Below are experts of layer 3 (counted from 0) of a mixture-of-experts language model. Rows are named router (the router's row for the expert), gate (a neuron's input weights, with its number), up (a neuron's input weights, with its number) and show model dimensions 128-255. Each number is 50 + 10 x the weight over its row's rms, rounded and kept within 0 to 99.
After each expert's rows: "mostly gets" lists some tokens that are sent to it at least half of the time; "comes after" lists some tokens at least twice as common just before its tokens as in all text. This comes from a sample of Wikipedia text that the model never trained on. Tokens count by the router's weight.

# expert 25
router:37 64 63 38 63 59 50 62 52 38 33 51 30 60 62 42 37 63 36 33 50 57 57 53 50 58 38 30 67 55 49 38 54 48 48 48 56 67 48 38 48 35 63 49 45 62 47 49 43 34 58 52 62 63 41 48 58 44 66 53 77 50 43 54 44 50 42 57 38 49 46 49 55 39 49 44 50 40 44 72 63 53 51 41 46 46 45 54 48 36 41 45 61 57 48 28 58 36 55 36 65 49 45 50 51 52 42 51 55 43 49 56 56 32 50 45 35 40 65 37 51 40 57 55 49 55 49 71
gate0:48 63 47 45 50 55 55 48 51 58 40 56 41 50 58 30 34 38 63 50 38 42 55 67 54 55 36 37 55 50 60 39 40 63 45 46 33 37 44 51 47 46 63 62 47 40 54 44 37 38 34 22 64 56 55 36 35 50 31 61 42 50 44 35 60 44 38 49 48 40 51 59 55 58 56 46 45 41 44 47 42 62 41 65 44 48 49 55 46 60 54 45 75 39 47 45 29 42 53 47 56 47 33 50 62 44 54 39 45 44 55 35 52 59 48 42 52 58 52 47 43 57 50 62 67 49 49 60
up0:47 52 56 39 38 42 65 46 42 43 49 28 56 57 60 42 43 44 44 42 38 49 62 51 48 43 44 57 62 67 72 65 58 55 64 65 32 43 51 31 53 44 54 49 61 56 44 56 54 63 20 51 48 41 53 50 31 44 28 47 57 37 54 53 56 40 29 56 49 44 52 41 52 36 70 42 68 40 60 53 41 52 45 58 41 39 48 54 52 52 67 47 52 66 31 45 46 66 67 61 35 31 33 52 72 67 54 43 44 64 55 48 55 60 66 61 62 60 40 55 52 41 26 58 41 61 30 65
mostly gets: " the", " this", " his", " their", "The", " This"
comes after: " of", " in", " the", " to", " for", "."

# expert 0
router:56 49 51 32 62 56 64 68 58 59 49 53 39 49 57 40 49 59 43 66 47 39 54 50 54 55 40 37 61 45 72 54 47 53 44 59 60 65 41 47 40 47 52 38 64 53 39 48 62 44 58 45 61 41 47 49 55 54 53 45 57 42 50 42 45 68 54 43 37 64 55 74 40 50 57 69 45 38 36 48 42 56 46 52 31 39 53 61 29 49 40 47 51 40 40 40 59 47 54 42 44 49 46 55 48 58 55 39 52 31 57 46 47 41 58 59 48 47 55 33 44 32 54 45 38 58 52 47
gate0:29 59 47 47 46 57 78 60 37 37 44 56 47 42 47 56 47 55 54 32 47 44 50 58 63 59 49 50 50 63 53 48 40 47 42 41 51 36 48 50 48 42 64 45 34 57 69 58 39 36 46 55 48 38 60 41 39 65 31 50 22 37 47 69 42 64 57 46 58 42 59 64 47 64 62 67 36 35 50 50 49 41 58 52 53 34 47 41 64 61 52 60 62 33 59 50 43 38 45 44 59 41 39 54 43 50 47 43 52 45 52 28 50 66 40 52 62 61 56 48 56 42 47 44 52 46 39 44
up0:35 39 37 58 51 41 48 57 49 39 47 51 61 26 53 57 61 52 42 69 55 46 33 53 56 56 41 53 52 51 68 35 44 55 39 47 39 42 41 55 39 53 72 43 49 42 65 55 58 44 39 54 51 45 51 59 50 58 18 70 19 72 53 57 38 48 54 49 50 41 50 48 61 54 46 47 37 59 36 52 54 47 55 57 41 54 45 38 48 52 20 59 42 44 65 54 36 25 41 31 59 47 28 57 44 48 51 62 71 55 54 37 60 76 70 53 62 60 61 45 34 35 56 43 51 47 31 46
mostly gets: " June", " September", " April", " August", " July", " January"
comes after: " in", ",", " his", " on", " March", " January"

# expert 8
router:56 64 55 32 45 46 54 57 43 47 47 53 58 57 54 35 58 55 49 56 59 47 58 56 55 63 32 32 52 52 72 45 50 62 43 59 53 71 45 31 44 44 63 42 58 42 27 42 64 47 63 34 45 48 54 49 53 46 51 32 56 49 49 47 38 49 56 58 56 54 53 59 38 36 43 63 40 52 47 52 44 65 50 48 45 48 57 55 47 48 39 43 50 49 57 32 57 33 52 44 59 66 47 51 55 59 39 61 49 47 46 42 61 48 45 45 34 51 56 52 33 31 55 53 44 61 39 56
gate0:31 56 59 53 55 49 63 47 57 56 45 50 64 34 67 59 68 36 27 38 27 60 45 44 53 46 49 36 53 56 33 67 46 32 47 49 58 51 51 34 36 48 50 67 61 53 38 24 47 63 62 55 67 53 70 57 56 51 57 56 53 58 59 48 25 62 56 43 65 54 45 54 49 52 57 57 62 57 58 36 45 56 46 55 46 60 58 70 53 65 49 43 39 43 37 55 55 54 56 50 43 52 48 58 51 65 60 44 52 46 62 23 64 35 50 68 30 55 45 52 63 59 61 62 48 49 30 45
up0:42 43 34 34 53 37 54 39 51 61 50 50 42 57 47 51 62 67 64 55 56 53 57 58 39 34 46 50 57 54 62 48 63 36 38 59 41 57 60 47 54 48 37 53 46 35 47 73 49 62 30 51 49 45 59 69 48 68 44 53 43 45 61 49 51 60 49 49 28 61 53 49 42 70 53 50 48 46 50 60 52 45 52 50 52 63 67 65 44 45 64 58 47 71 55 34 26 44 63 41 48 56 44 41 49 53 31 54 47 48 64 63 48 42 36 38 51 43 44 35 69 50 61 58 39 36 53 43
mostly gets: " States", " World", " Australia", " London", " century", " War"
comes after: "201", "200", "202", "199", "198", "197"

# expert 22
router:48 67 60 37 51 50 56 48 54 40 39 40 46 60 48 51 34 65 28 42 54 67 54 52 55 72 38 55 67 55 69 46 58 57 40 66 63 69 52 48 54 41 49 36 68 48 41 41 62 51 59 41 69 57 52 45 39 48 59 34 65 50 54 56 57 46 44 50 42 43 66 56 55 58 34 71 43 41 22 40 40 57 49 34 42 58 51 44 35 33 43 58 59 51 53 46 68 43 43 41 58 58 50 57 46 49 28 47 56 46 57 55 56 42 41 48 47 32 53 46 43 37 56 55 49 61 49 69
gate0:65 69 38 55 28 49 52 50 46 57 70 49 57 40 59 42 60 44 51 72 69 50 21 51 55 45 48 53 43 60 45 40 44 42 23 58 56 44 46 52 45 29 52 66 54 55 59 53 33 41 43 45 48 39 53 46 58 52 48 53 51 60 27 34 48 58 35 43 62 47 55 53 33 60 27 41 42 44 56 54 42 64 54 60 31 50 55 43 43 50 59 49 54 60 53 58 53 51 41 49 59 59 49 41 44 55 53 54 64 55 61 54 48 56 43 39 36 31 47 58 47 58 63 56 39 50 71 67
up0:45 57 47 31 51 53 32 63 36 47 40 49 62 56 51 41 41 65 45 37 34 35 27 62 49 37 51 68 45 44 42 34 53 48 53 41 44 46 58 42 37 37 55 40 56 63 39 48 73 54 44 39 57 35 41 47 53 58 53 53 43 45 61 37 35 43 50 56 46 42 56 63 48 43 47 47 55 45 52 42 57 54 45 68 54 58 48 35 51 49 51 52 49 49 60 41 45 48 52 57 34 55 46 56 56 34 58 57 62 43 42 47 30 51 70 27 45 57 49 50 48 70 28 44 61 50 42 31
mostly gets: ")", "),", "'", "\"", "\",", "',"
comes after: " |", ")", "\"", "2", " –", "'"

# expert 5
router:37 45 53 37 63 59 52 56 54 45 48 43 40 74 50 52 31 58 61 55 57 63 52 62 60 50 42 36 53 64 61 43 37 57 44 51 50 50 39 42 30 49 51 43 54 58 42 43 69 57 53 37 57 59 43 44 72 48 48 38 52 54 61 43 35 50 43 57 45 49 60 69 45 45 27 58 60 46 39 43 54 50 36 39 47 58 49 54 50 44 58 65 63 52 52 46 57 26 46 45 53 68 54 56 49 58 36 58 60 40 35 62 54 37 45 42 49 48 53 30 43 50 54 56 34 49 50 61
gate0:60 44 33 43 46 40 35 55 58 48 49 58 41 50 55 58 68 50 54 36 43 46 52 67 74 53 56 51 44 38 54 62 53 57 50 42 41 41 55 49 46 44 60 38 52 45 30 54 50 60 55 46 52 53 59 47 35 45 57 40 46 46 63 29 66 43 36 45 69 58 47 63 40 59 34 31 74 37 39 40 62 42 31 38 56 57 33 58 54 70 58 38 49 39 57 44 59 45 52 45 44 54 41 63 38 51 50 44 43 51 58 53 45 54 48 58 27 60 44 44 61 50 41 46 50 35 60 46
up0:49 60 54 47 53 44 54 52 52 61 61 48 47 37 37 59 51 54 51 56 49 50 60 48 47 48 66 55 59 49 34 35 49 40 51 51 74 57 47 47 61 54 58 41 58 56 51 62 59 30 44 41 51 47 47 54 68 30 49 49 30 57 59 49 66 45 56 39 34 56 60 37 40 57 59 46 51 26 47 41 75 47 47 38 66 54 39 60 53 63 64 45 56 45 63 55 57 44 55 50 56 50 54 58 61 71 47 47 48 53 49 59 44 45 52 60 29 55 59 50 62 54 49 64 45 48 53 56
mostly gets: " |", "|", ";", " Pos", " %", " Set"
comes after: " |\n", ")", "0", "\n", "1", " —"

# expert 3
router:42 58 75 33 62 51 45 48 55 65 48 48 52 50 40 34 44 51 39 56 68 55 66 49 62 66 52 37 64 43 65 59 48 56 38 63 69 53 36 48 42 49 61 50 65 43 45 47 75 50 41 59 61 51 51 53 62 46 47 32 53 56 70 50 41 54 52 45 48 54 51 57 48 40 44 58 34 30 36 62 42 65 56 41 56 59 50 48 39 42 45 52 51 60 61 47 59 53 49 38 67 49 27 50 53 64 51 51 48 46 56 55 55 52 27 56 32 52 72 49 45 35 52 50 50 51 41 59
gate5:56 52 63 36 51 34 48 40 61 45 47 52 44 62 49 53 30 44 46 50 46 37 48 58 65 47 48 45 60 53 54 57 55 68 51 53 64 47 48 80 34 45 54 62 60 70 32 51 42 77 50 58 58 53 50 42 58 53 56 63 61 53 52 55 48 47 42 55 55 25 37 66 52 55 45 54 56 53 62 55 52 54 39 62 56 60 44 72 55 48 45 45 57 41 53 56 28 51 60 49 27 47 52 55 64 44 69 46 50 54 36 31 46 46 44 51 31 54 43 46 60 43 46 54 39 68 31 64
up5:41 58 30 72 50 59 61 47 60 52 54 45 28 60 55 53 46 51 50 49 45 35 62 62 40 43 46 54 76 51 47 57 68 41 48 50 54 52 46 40 55 39 57 45 47 67 57 47 58 60 54 36 58 44 60 38 29 62 45 56 60 48 56 42 40 37 50 52 51 50 63 26 51 44 62 63 43 57 65 62 67 38 27 52 47 52 50 51 59 47 55 54 42 54 50 40 47 58 57 48 42 46 60 52 42 52 28 41 42 36 43 45 57 61 48 59 52 44 50 61 66 35 53 63 42 72 30 50
mostly gets: "-S", "-M", "-B", "-f", "-p", "pl"
comes after: " |", "|", " \"", ",", " (", " un"

# expert 20
router:46 58 47 44 54 53 62 66 50 58 40 50 51 55 47 64 41 59 54 56 46 42 54 55 46 70 35 41 60 74 67 52 45 58 45 50 52 63 53 45 49 49 53 48 68 51 41 37 59 42 61 50 55 52 57 52 47 43 44 27 48 36 59 40 53 55 49 55 43 64 54 67 52 38 37 69 40 49 21 46 51 47 39 36 39 49 55 45 45 45 52 47 64 46 58 45 66 44 56 46 58 46 52 48 59 52 39 61 45 43 46 51 63 37 44 26 47 46 54 38 39 52 60 61 43 58 43 64
gate5:52 43 43 50 55 43 57 38 51 55 46 43 65 52 48 68 61 41 63 36 30 46 41 34 46 50 62 44 61 61 55 52 57 62 48 48 50 35 49 67 49 54 53 56 60 52 43 56 57 58 54 56 56 37 61 48 53 69 52 54 46 47 60 43 44 68 47 39 49 47 40 71 43 30 45 62 48 43 31 42 47 56 53 44 40 48 45 47 58 31 52 46 47 67 64 59 48 49 67 53 52 52 37 66 54 60 44 47 50 68 43 56 60 35 44 60 54 38 49 42 33 61 36 53 45 39 47 58
up5:40 79 47 38 50 51 55 51 52 62 41 45 39 44 49 49 32 30 68 52 63 47 54 46 36 47 53 65 67 54 44 58 48 54 27 69 52 28 38 25 39 64 52 49 32 33 46 45 40 52 56 58 40 58 45 40 57 27 46 45 43 49 43 73 40 45 48 60 54 55 53 56 55 65 49 55 65 47 68 52 37 39 82 60 51 40 48 57 51 49 54 44 47 44 40 43 56 56 49 53 44 54 38 40 41 43 36 45 66 70 55 61 61 47 51 46 55 49 43 41 50 48 66 50 62 42 49 54
mostly gets: " —;", " Yes", " None", " DF", " +", " Goals"
comes after: " |", " ", ";", "0", "1", "–"

# expert 17
router:37 67 58 46 57 52 31 58 63 32 34 47 57 47 59 67 52 56 55 46 53 64 55 64 54 59 48 47 77 60 51 45 46 55 46 58 50 55 37 46 45 30 56 44 58 56 32 56 51 53 54 52 49 52 38 56 67 50 33 40 50 59 65 43 54 66 41 60 47 48 62 77 53 54 43 68 52 24 44 48 49 64 48 46 36 41 56 59 33 55 34 54 54 54 55 38 68 40 30 47 69 51 47 47 60 55 45 56 45 40 42 54 57 40 41 41 52 61 59 40 50 54 60 62 40 54 51 62
gate5:60 46 32 47 42 41 38 37 45 32 57 48 51 71 44 40 56 61 57 46 54 56 24 51 62 51 44 58 86 60 53 66 43 38 47 36 68 52 65 39 50 58 38 51 59 54 43 56 55 57 51 51 42 53 43 33 55 43 48 35 61 65 45 51 46 58 50 60 51 54 42 44 62 59 30 35 54 56 60 49 59 51 44 46 39 53 40 70 53 55 40 69 54 46 40 56 49 55 55 57 26 30 53 51 53 50 73 45 50 51 46 49 43 78 36 43 34 63 72 43 42 36 42 27 40 44 50 48
up5:51 50 53 38 63 45 47 49 36 46 57 52 52 51 56 41 46 60 57 56 25 50 27 40 56 54 56 39 71 80 45 48 46 58 64 58 60 44 50 48 67 45 55 44 59 54 31 38 44 62 53 47 36 53 46 65 61 34 49 50 44 58 57 52 45 39 45 50 63 39 37 54 64 36 61 45 69 58 49 48 57 50 45 59 45 43 37 65 45 54 36 59 48 41 60 43 54 61 54 59 49 38 47 57 57 66 57 53 56 32 48 62 59 63 41 42 31 50 46 53 42 41 42 42 51 50 43 59
mostly gets: " (", "/", "–", " [", "(", " As"
comes after: " |", ",", ":", "|", " in", ";"